From a checkpoint of a small mixture-of-experts model trained on Wikipedia.
Experts: 64 experts in each of 14 layers, 64 SwiGLU neurons an expert, a shared expert of 64 neurons.
Training: a variant of SOAP for the experts, 3945 steps.
Below are experts of layer 9 (counted from 0) of a mixture-of-experts language model. Rows are named router (the router's row for the expert), gate (a neuron's input weights, with its number), up (a neuron's input weights, with its number), down (a neuron's output weights, with its number) and show model dimensions 0-127. Each number is 128 + 24 x the weight over its row's rms, rounded and kept within 0 to 255. Numbers have three digits each.
After each expert's rows: a language model's description of what the expert responds to. This comes from a sample of Wikipedia text that the model never trained on.

# expert 29
router:134120118175191127126115122147115161117113118157117074141135084131113125135127111175110108151108180162105132130113169079124119138135095156162124101123121107148109121169126128141150145151097159136175115115142143145129132128176109170069142132081154126108096134158145160155141112100144139105111169100147151121109129126103140139147137125123149112092130125157124155157141164130152164147160
gate3:118103128119143127137098164096118107129147135136099120113133125140142173159097096132122083142144149148092135107121097082107112137104139139169121155124149134160147169139119159151082127158087165141172141141096145153133129145153194120123152155106122139129151116132120126147133181119145138130173151170123054132125137157105153139137134107129128098085132124174129142085167111132140104137133
up3:141130072140131113154103132173084082141088140104140167137091152181159122135122110164147139087124110141110079150151151156107130149169116145145144101168129119124121121147150129106125121147151124143119104102157160108113139139135145104103101147129131181133116129109148118109138099163162125147163096099144083077092113102114124115174132104106131099112109163144135102139110109148164130121148
down3:100150152109139110127102088136117153159158086144141166105125111124161109143144172170159141105114181153134102121124132112115111143143132144136142110124167148148143090160122113111095117051151116144131110133067166153107102087112136100115159085135092105087120124142132108120146135129138116151131138136129146133137123085131149094128114146129190125148105111190123127111135124132121093153129
It responds to: Common verbs and first pieces of nouns or adjectives inside running prose, such as went, brought, cl(erical), hang(ing), triple-double, his.

# expert 41
router:091132124167107142147135146121102162105110114131102064144118162144121080103167105169126116138121161117119121106099139075119135112131144148147109094120117115113163114132095147108159152151089108139139112150127135131159139116167079115096128204111128138114103139131110147090074102081090118143106152150135106121145114130101137142088146130132100129152122132115093155132140157157135146161142
gate34:102120132149129174126116142149119119096091093135149135079136093163102151116138124129140122122154152110152082161127091128116112148122115112120116141129060143123125106117162097083133115159138155134125172110128144143169145096156105133076137144121125123130135137180122171093118144102099127142132133137097086111157115167124191156123168118098167136147116134132107117099114130142164138101091
up34:107123092138109130141138108129081126142113113173135119121159134139126112093039138127116145117109136127145133141136127103133147092153133163065126168100158150094118099131115143140138122096172139122117091145173152144114114107179143127119122082132138161099071112137122121135135138097115184101088140133094132139116133145126117125100152099119105134105116151099162135154092111097148106110129
down34:144122171102106162112133184109128170096079097125147121087146101141121152122123151149139147133154114125147096160122131179098109119114129104095093139074122149153120120139135141138143116116120147130158168119108135105141152143142112110171119131115162129149141161164107133133133133108135099088157216127110107145167158144105148085120113109130120130142157094150095099135127138112137120166150
It responds to: Word-initial prefix pieces and plural s endings, such as ins(ists), res, ass, uns(atisfactory), cockp-its, plus table pipes and parentheses.

# expert 20
router:105128131148105107132158150165075158151104075155106094118145134117108131112108119160141125131110157155119125107136141082150129107137176164140133084133107111136142088144153142134159112136079126134204125151100161168137131130170109107086124168089147157088130136140122158110090129120117141081114133141138148104093141136071136132098145136132120118117126121127151122130165158127145119148130
gate2:110112157084128125130143144126110131095130174152144158148115150124123094109162090089088185123145117097148116102127111135128110107115178163115148090142141065115172149109114159131116156096121158131113130141138142139125144100143113122147147148125149149108154102143102107122121105139170107161142114122111164145096125126089108145130112180178154149144149132140128169129173105104131128149076
up2:120131139113079153115165142137110133126123145138083122126114141145099111155135153134085101103119095088111120136138088139098113140122138133195116123112135103168108141141135105137153113127064147141107147142104110104076088126133107095107133129173097191148141102147150144128153133130120157173141090131136114113116115103116113134140118133146167107115153072180159119113139163108102101130123
down2:146116133131129150067128129124143116149158129159159084106128112140130155120110152148102095119109096142155131126131122116101104155120168079096123146118090121087150082111143144099121176137124152106097116101111155165171154087121092111157091169133076106138156139124147101153127135110112112140131119128162076130136149123104138126098138168109134152135191130124129118108134137126119103138176
It responds to: Final pieces of Spanish, Portuguese, Italian and similar personal names and words (-ina, -ante, -co, -ão), plus Santa, Maria, Juan, de.

# expert 9
router:146134119166123109134134141137112151143133097137084051144115135144111099111102126124114109113140136132104100143097134078097137125131149111160095066121124130128143114180121139118186144150099128120165132113130124121153112123213111163120125136095133108104099165148169124140144092150113111104139160089128140131106123142090156133127159118150152104127147110130149150148139174160146131159126
gate0:144187133157114162123118153122172179185145125160146141131103099120094116087114127129117135145145105136141073134141126140119109141121180100170109134137116108114168155135191099145136138163127144121140129118125141129105090161170120140124151106143121141077116138102145116099118094146073096125123135141121101138110144091165138089140135117120091107145123143100116145148145179146109124131135
up0:125096119122140145144110111083107132125138172133125126131083125100151143130120114142161133074113101136112100162130160069124111159121121122183157124122129134105157152099136115160079157165116144141133156154152153099103147119133155112137094100117126142098149114148161166110105113125126134102137079123099164101111124182113177126153115149144157138139107139147119083141155141072118124148151
down0:107103139108137136113123091100140147115099161104157068146134155144140121096133141154149151126136204139140153098142114103126142137151133118110139127155154137097130135107121155209184108115110113089119148123129136159139114141105177185144155149120167109156132135130132147112121138131134109152086140100112152140080129122160120129159146108112093155132134120127109148117121078144158120151161
It responds to: Line breaks and first tokens of table cells in sports and results tables, such as position codes MF, DF, FW, digits, and capital initials.

# expert 27
router:150129123171130148149127138120092182151155071137138089121147126110069144092166099170114095127125147130124161122160122105170125144109119158165075073132111125112145090141115152126178125164100142126167133119099126140125120127176098131088126158102148153123124162125146143116122112103101132127131137104123094126103107138110122149115117145163105093112131119128153136143134179148162123155116
gate16:123153136126134112134118183138125109130109099117125076124128159168139119122140103095125119171116127132109124132149088103148134140126110169130146115194133108114144151134175120146109116090108112086180168149142154152117145144135123109128144153137118095127137115082142107134125127113134142138174094129080128077098122181152157137118091136156079108114135140156158164122118138132114071143135
up16:120151146136128190099122173129135131129111131100184105148114108116092129146091146134106124148150114131124133123131164164139115181133092141105128123107097156120095103152126099126127128184192117126155116116111128180117107143144113094118079115103155156117131146115137099151093107157107100078150115132112123091124123097152123116114122118080114132117150129111082144148122142156131080151116
down16:119150134073111091121138129108105173119133136121106128146106146112134130132148127111124122148136149116124124124107098115184056146126134149137090150124151135110147105104145125086135122105149123150186120091168084151123104148152156140104119123101207150151104166137144145125131166123130159127149114087122124116142115157098133101104109128104153095115101161076161109130130142098138151130161
It responds to: Title abbreviations and short capital fragments before names or numbers, such as Dr, Mr, Jr, No., vs, Br, and initials like H.

# expert 25
router:137121077179137105132138142151091152117135089113128076116181127124089141077124078143140138128129151195099136134122135109113108138151127138179112068133125066097132155165163146150156157151098110120149130147092134124136144132192112131101128147119116106127135125136105143108117140112113142114132127135128137116132099148124109110122142142142152120133116145131139129173185179137126124136111
gate0:117118136125142122171039166161081090134107113145157122150152121130154100139115120109155152119136194149123126141124130119130132121117105142129092144128216116114180131126125157122113116098150122146144097134134145142166146146170148118142120174133138094187117103136132134145149126084146129135131115121126159105116090113131135116106132155153146119149121137113088133157114158129130104116160
up0:161111119138115121109127154138176140093118096157085113120113127153146122081122125144085129124085137142106121144145098149155113109136160134139124135170126086125107085148162124122088207110125140114113094141130117136113119114109135076132184147108131108111088069129135135126139113119147123097093102122108115142137187142180104111108109134125106126116112137154122103142160129127162148143167
down0:136124095111145156139142088111115115144116117105127135108200064150132132122125096100111169142156148126114111105123133136108166116161144069146139126123104172127119136177116112095114120129114104109163130128112125109079107166125119137166136179127118101106091129110140108127154087132121094120108135135111139096127144133144118142108151127146106189112129150116134085104140192138094110133155
It responds to: Inner or opening pieces of words split into fragments, often military, political or foreign-place words, such as volunte, deleg, Arm, Val.

# expert 5
router:102107115174126133121148132163095139107110121165122071149154108134091148070130136166168130159134145151141115140115137098157128159107122161164105074136129115106133110132146127112165157179081171111155122126122156101161138120183096137092127160111125127156161111149099153123120122104124149091132141136140148146110107138079111142106147135142118124130120112123102155141151150167159147153148
gate1:120098174131087153080153113086093156132128123129120103148110154109107161114136121127194131145125081127127097128150132144156125116147162154148103097143122132107104115158149083119156125136148171173120085119104137125152105127123135144088093143110108114116118086168077120105158172107099101128151123122111133122149092134117116082165122131150107132135115116133124116118097093117086095135143
up1:116117151165117142123165099131160165117158113120137100124116120133109129120138134088144069154124158094140130161112144116113130115111150127122145143140122131152142112085083105165132180148140154132070110137115098119138115166133168125105112112158161172139155118171113151141092088104101090139143093151105131128095118125166152100098124134147126094174118136141112134119124145187095111093109
down1:111097100100108125139107129085129126082101128130127158119130143154124167137157121143180089155112134134094122141108144147161155132151149160104170164122125159101142121093137111159104153114141163155110107143148064127147109146070145149133134089121137178096134097165133147166147142150120126127168123106112142132077168129149105145116127114135176117117120112117092128160135150093152130144129
It responds to: Past-tense event verbs and time connectives in biographical or historical narrative, such as began, received, announced, After, During, continued.

# expert 21
router:122153114144150113140150124139073178108135080136110064142116113137113138138097115164124120116117171142098090113125143096145140158164127150115104077151149102153149096138133132081174116140095143137170147131128137137171148134203079126098129133124129137127131137139120147107131090102136129117119129127132136133121146131111157167126169154169122124136112093110153114167145143164135116163103
gate0:100104139084188109103092111146129095111142111089168118147125087102128108164130105130121149110147159123120146133162121072139123113125132123110106139119104111128124139168129134159150176112136118113135139104168131162160099129168125097137104136137089154077116142170152154127102185140121160129142148152158149069102123111098149114161108149120124110134128138151163106168128113102137111117132
up0:117112153079121109112141128129097173140148159109102136129127107098145144073171143145126127143126094143101124132104107136101147114130109119145157099101142082095137118140147118118120151107095111104122140122122071115072204136099132104113135119087167151128103102121093126124132122102120132098096103131124125100149098101155152120135122157160137170151136138181103105120127178095100125143136
down0:099122153165090150129134149148136096124146143142109116117172103140132088145123118182117129104165092109098137121132158113093107128136151110094114109117138132138192145174138120133153107127178164142124135135198137128126127131116084088173110111122122105127116168153161149177128140094094140174119137151117159127093152094132139116102092103139096112117114147135143126157147130122145141155141
It responds to: Function words, pipes and commas in US sports and college text, such as team lists, game-result tables, and attended/joined the, Iowa, NCAA.

# expert 58
router:120139134112102125091109164150088150107117103145089080152145129126086102105109116143115119126134169145105128116118117091129128114128112168176143088133134113146162121142122140149169124128156140138183183148101169162176139133165101118090132129085132157104128150119125164141119131109122126119079153135144141122096108151106167109160142157168095097118132125128145142192117133140138139130118
gate0:119114106148178137104144154171112144116123115188169105093103119094098135142135170120096114196160106130128090158132127120114099125139118131129122136128113118137097151158129170122123105163152112087163180071134154094151126104096135151123126118145127140149114123152126131110153101125109096132104136175160126125145124114142128106117148088105088142141142110159155145162126103124144160084140
up0:141093134159134136139120121114106119180112107133101184137165146112143112123166150169075123122150104152136112083173128096145119118145156121072144139073119152098119125114137152127131125140147089145132181134106132173149098110125138135085173152150110113082155141127164157103124173130113138143126120153091166124100135128164124147125123139118110109152125134097124174134113119140100142112111
down0:132078148120128141096089137097124133172137132120124138155145156146113173122105123102118131114144154131197089123128140100112065105137143167124129101118131128143175122135117115118138124104141104152106161062141117135160145122105109183116125130147121117166112161134119134150124141085164127165092112137185109136104075144155132140092129122106098111151126126148147162107125103118108117155140
It responds to: Short lowercase syllables like le, ro, he, pe, ple inside longer words, especially scientific terms, foreign words and names.

# expert 24
router:133156134156133135133159137164081141108111097153116088133110115117102142076123097159141116131124167124103093102113149088170136122106146137142087149127109084132160142187105137127178133172098148125180130143098140153158126137184097139103136143118160146127101142135123142097124127098118115068117161122108112116101136149094129116117155132136119112149119134118130155169121146175155136143106
gate1:130146087155123123104107158095079133122155125109110118122147131113103138100104130161147085121110106148174154146081169108116159085112181166129131144128129169144121131136133067111111109134102189121131154133090141108133114134157102149084140109152127121149147080145134164107116156149115126134138122139107121153098135107118140094098121120117103091133105132116103141179082111163133107125123
up1:140132123114113094120128160135129104197125113141151158107098095099133102134147140110096133075117139131109138157121128123157117112109148117109090101133125166133116095110099115144130115105143080086102081114154128136138154124092157114144180090108101106087131120139131116148133115082167129112148121122091131108094148125189096168164135114106150176119126108095123118101126157108105139127151
down1:120114148082174118110151109106155137149135094132147071139125118117143068147132095145106125111141193127154131122144129169126117112123090126150117093150134153141141146183135105143176157120135128120131138140153102140149157150156167117102133117157135157157152119124147114101157129170126121162155130157112139122136132054156138154157139129099158135120128137138163154092108133086150149124158
It responds to: Articles and possessive determiners before a noun, such as the, a, its, their, his, often after of, in or for.

# expert 7
router:087173182141121099154133112158111157121107107146112085154143082096089127119100116134145093097110139128101084131083128079131148101121134140135124075139124134148166098154127119139147141128124123132194121137122141099134139132177114124114093156110139151132113130140142151110114114123129138110123156115114124085104110141090126168126168173145130114108113098145147164179144164157143129150126
gate3:134144092120124156138111104132129059101124109107097077109109098123158127138108117137104094095142137138119113093155118122100143137091123115130133081146149151128148162132097089110136125109130151086169142134088147103098099143111146153121162127147115094129145118145174135134158085149104139125101103128169074125154117171172119137150166117125146156099095096149110139139128118166088117115125
up3:126156144148114121151075167114114146147130190111131107152102146116125153105127141129137154099088148158129119123107135162141190125123123126081113155120129138173111146109133115144132099125146146091115119098063107149167140154150078148128142134126124132122091121121132152081119130157102117139179117155138125149159132135112114128104135176174115150129100142137120141144144096068145163133101
down3:132096094130092113150133179147104122128113136122121120113090125160152174163120129133129160135108148105128163129172158113107137129136134146101180110127152118116099092111181141118144146096118150135164177135117117145125138178131106117118122149118131121103119163089158075148178112135120135160149134095101096095118152112161114089110110144179140136184137101101122108157144115125107146139142
It responds to: Single capital letters, mostly vowels, starting names, acronyms or initials, such as A, I, U, O, plus the article a.

# expert 53
router:135123115153154132113142138184090177138122103136086061131157095159098140103126130146129126131137161118112116099113161089115115111120135145171097099148118098155145105120124137139167169150106119121151156142106125131143122123209117151101171177104150137136123129161156133113127111139133126129135146158135110126106136126082150094105170140132150100108121149142147166140146146167160103119108
gate0:149120124096131167125160168145102076133130136114144120130159120113131083079106112104152122155160164135105111099162156099094111134155160127131071116156120167082115130134099138117166129136105135142107117117142100132124146110148148156155128138137191154124145149097150129149099070140120157129105135138146076108087158122111124165117151141092132160138113154166104152147154131141134126117128
up0:137150109122136088148103109128148108115109124108137152133137120115139123136093162127159137129106126152142159146108092110113156155176143125172119160066138141138129144121141185117204105136147087127147103140119109114125165142115117140134150157132128117130107110144133107119111074163094114095109123135182151114127204131151118107139109080124107133128117154092129107181139111122114144131095
down0:130119150130080106098140147124140117153134143173148124152127148113086134152136110158116148143130120117109143136135109155116161148101117110090148117120145106164082149141160148128123127111130096103148153161126165159169204106150157149099147142140110151145119099124142166132115168084118153170141149109113138120124122084110142125120069133162150143116092067139117137147132136132132109076158
It responds to: Pipe separators starting or dividing cells in sports and election tables, plus header words such as Opponent, Pld, Won, Final.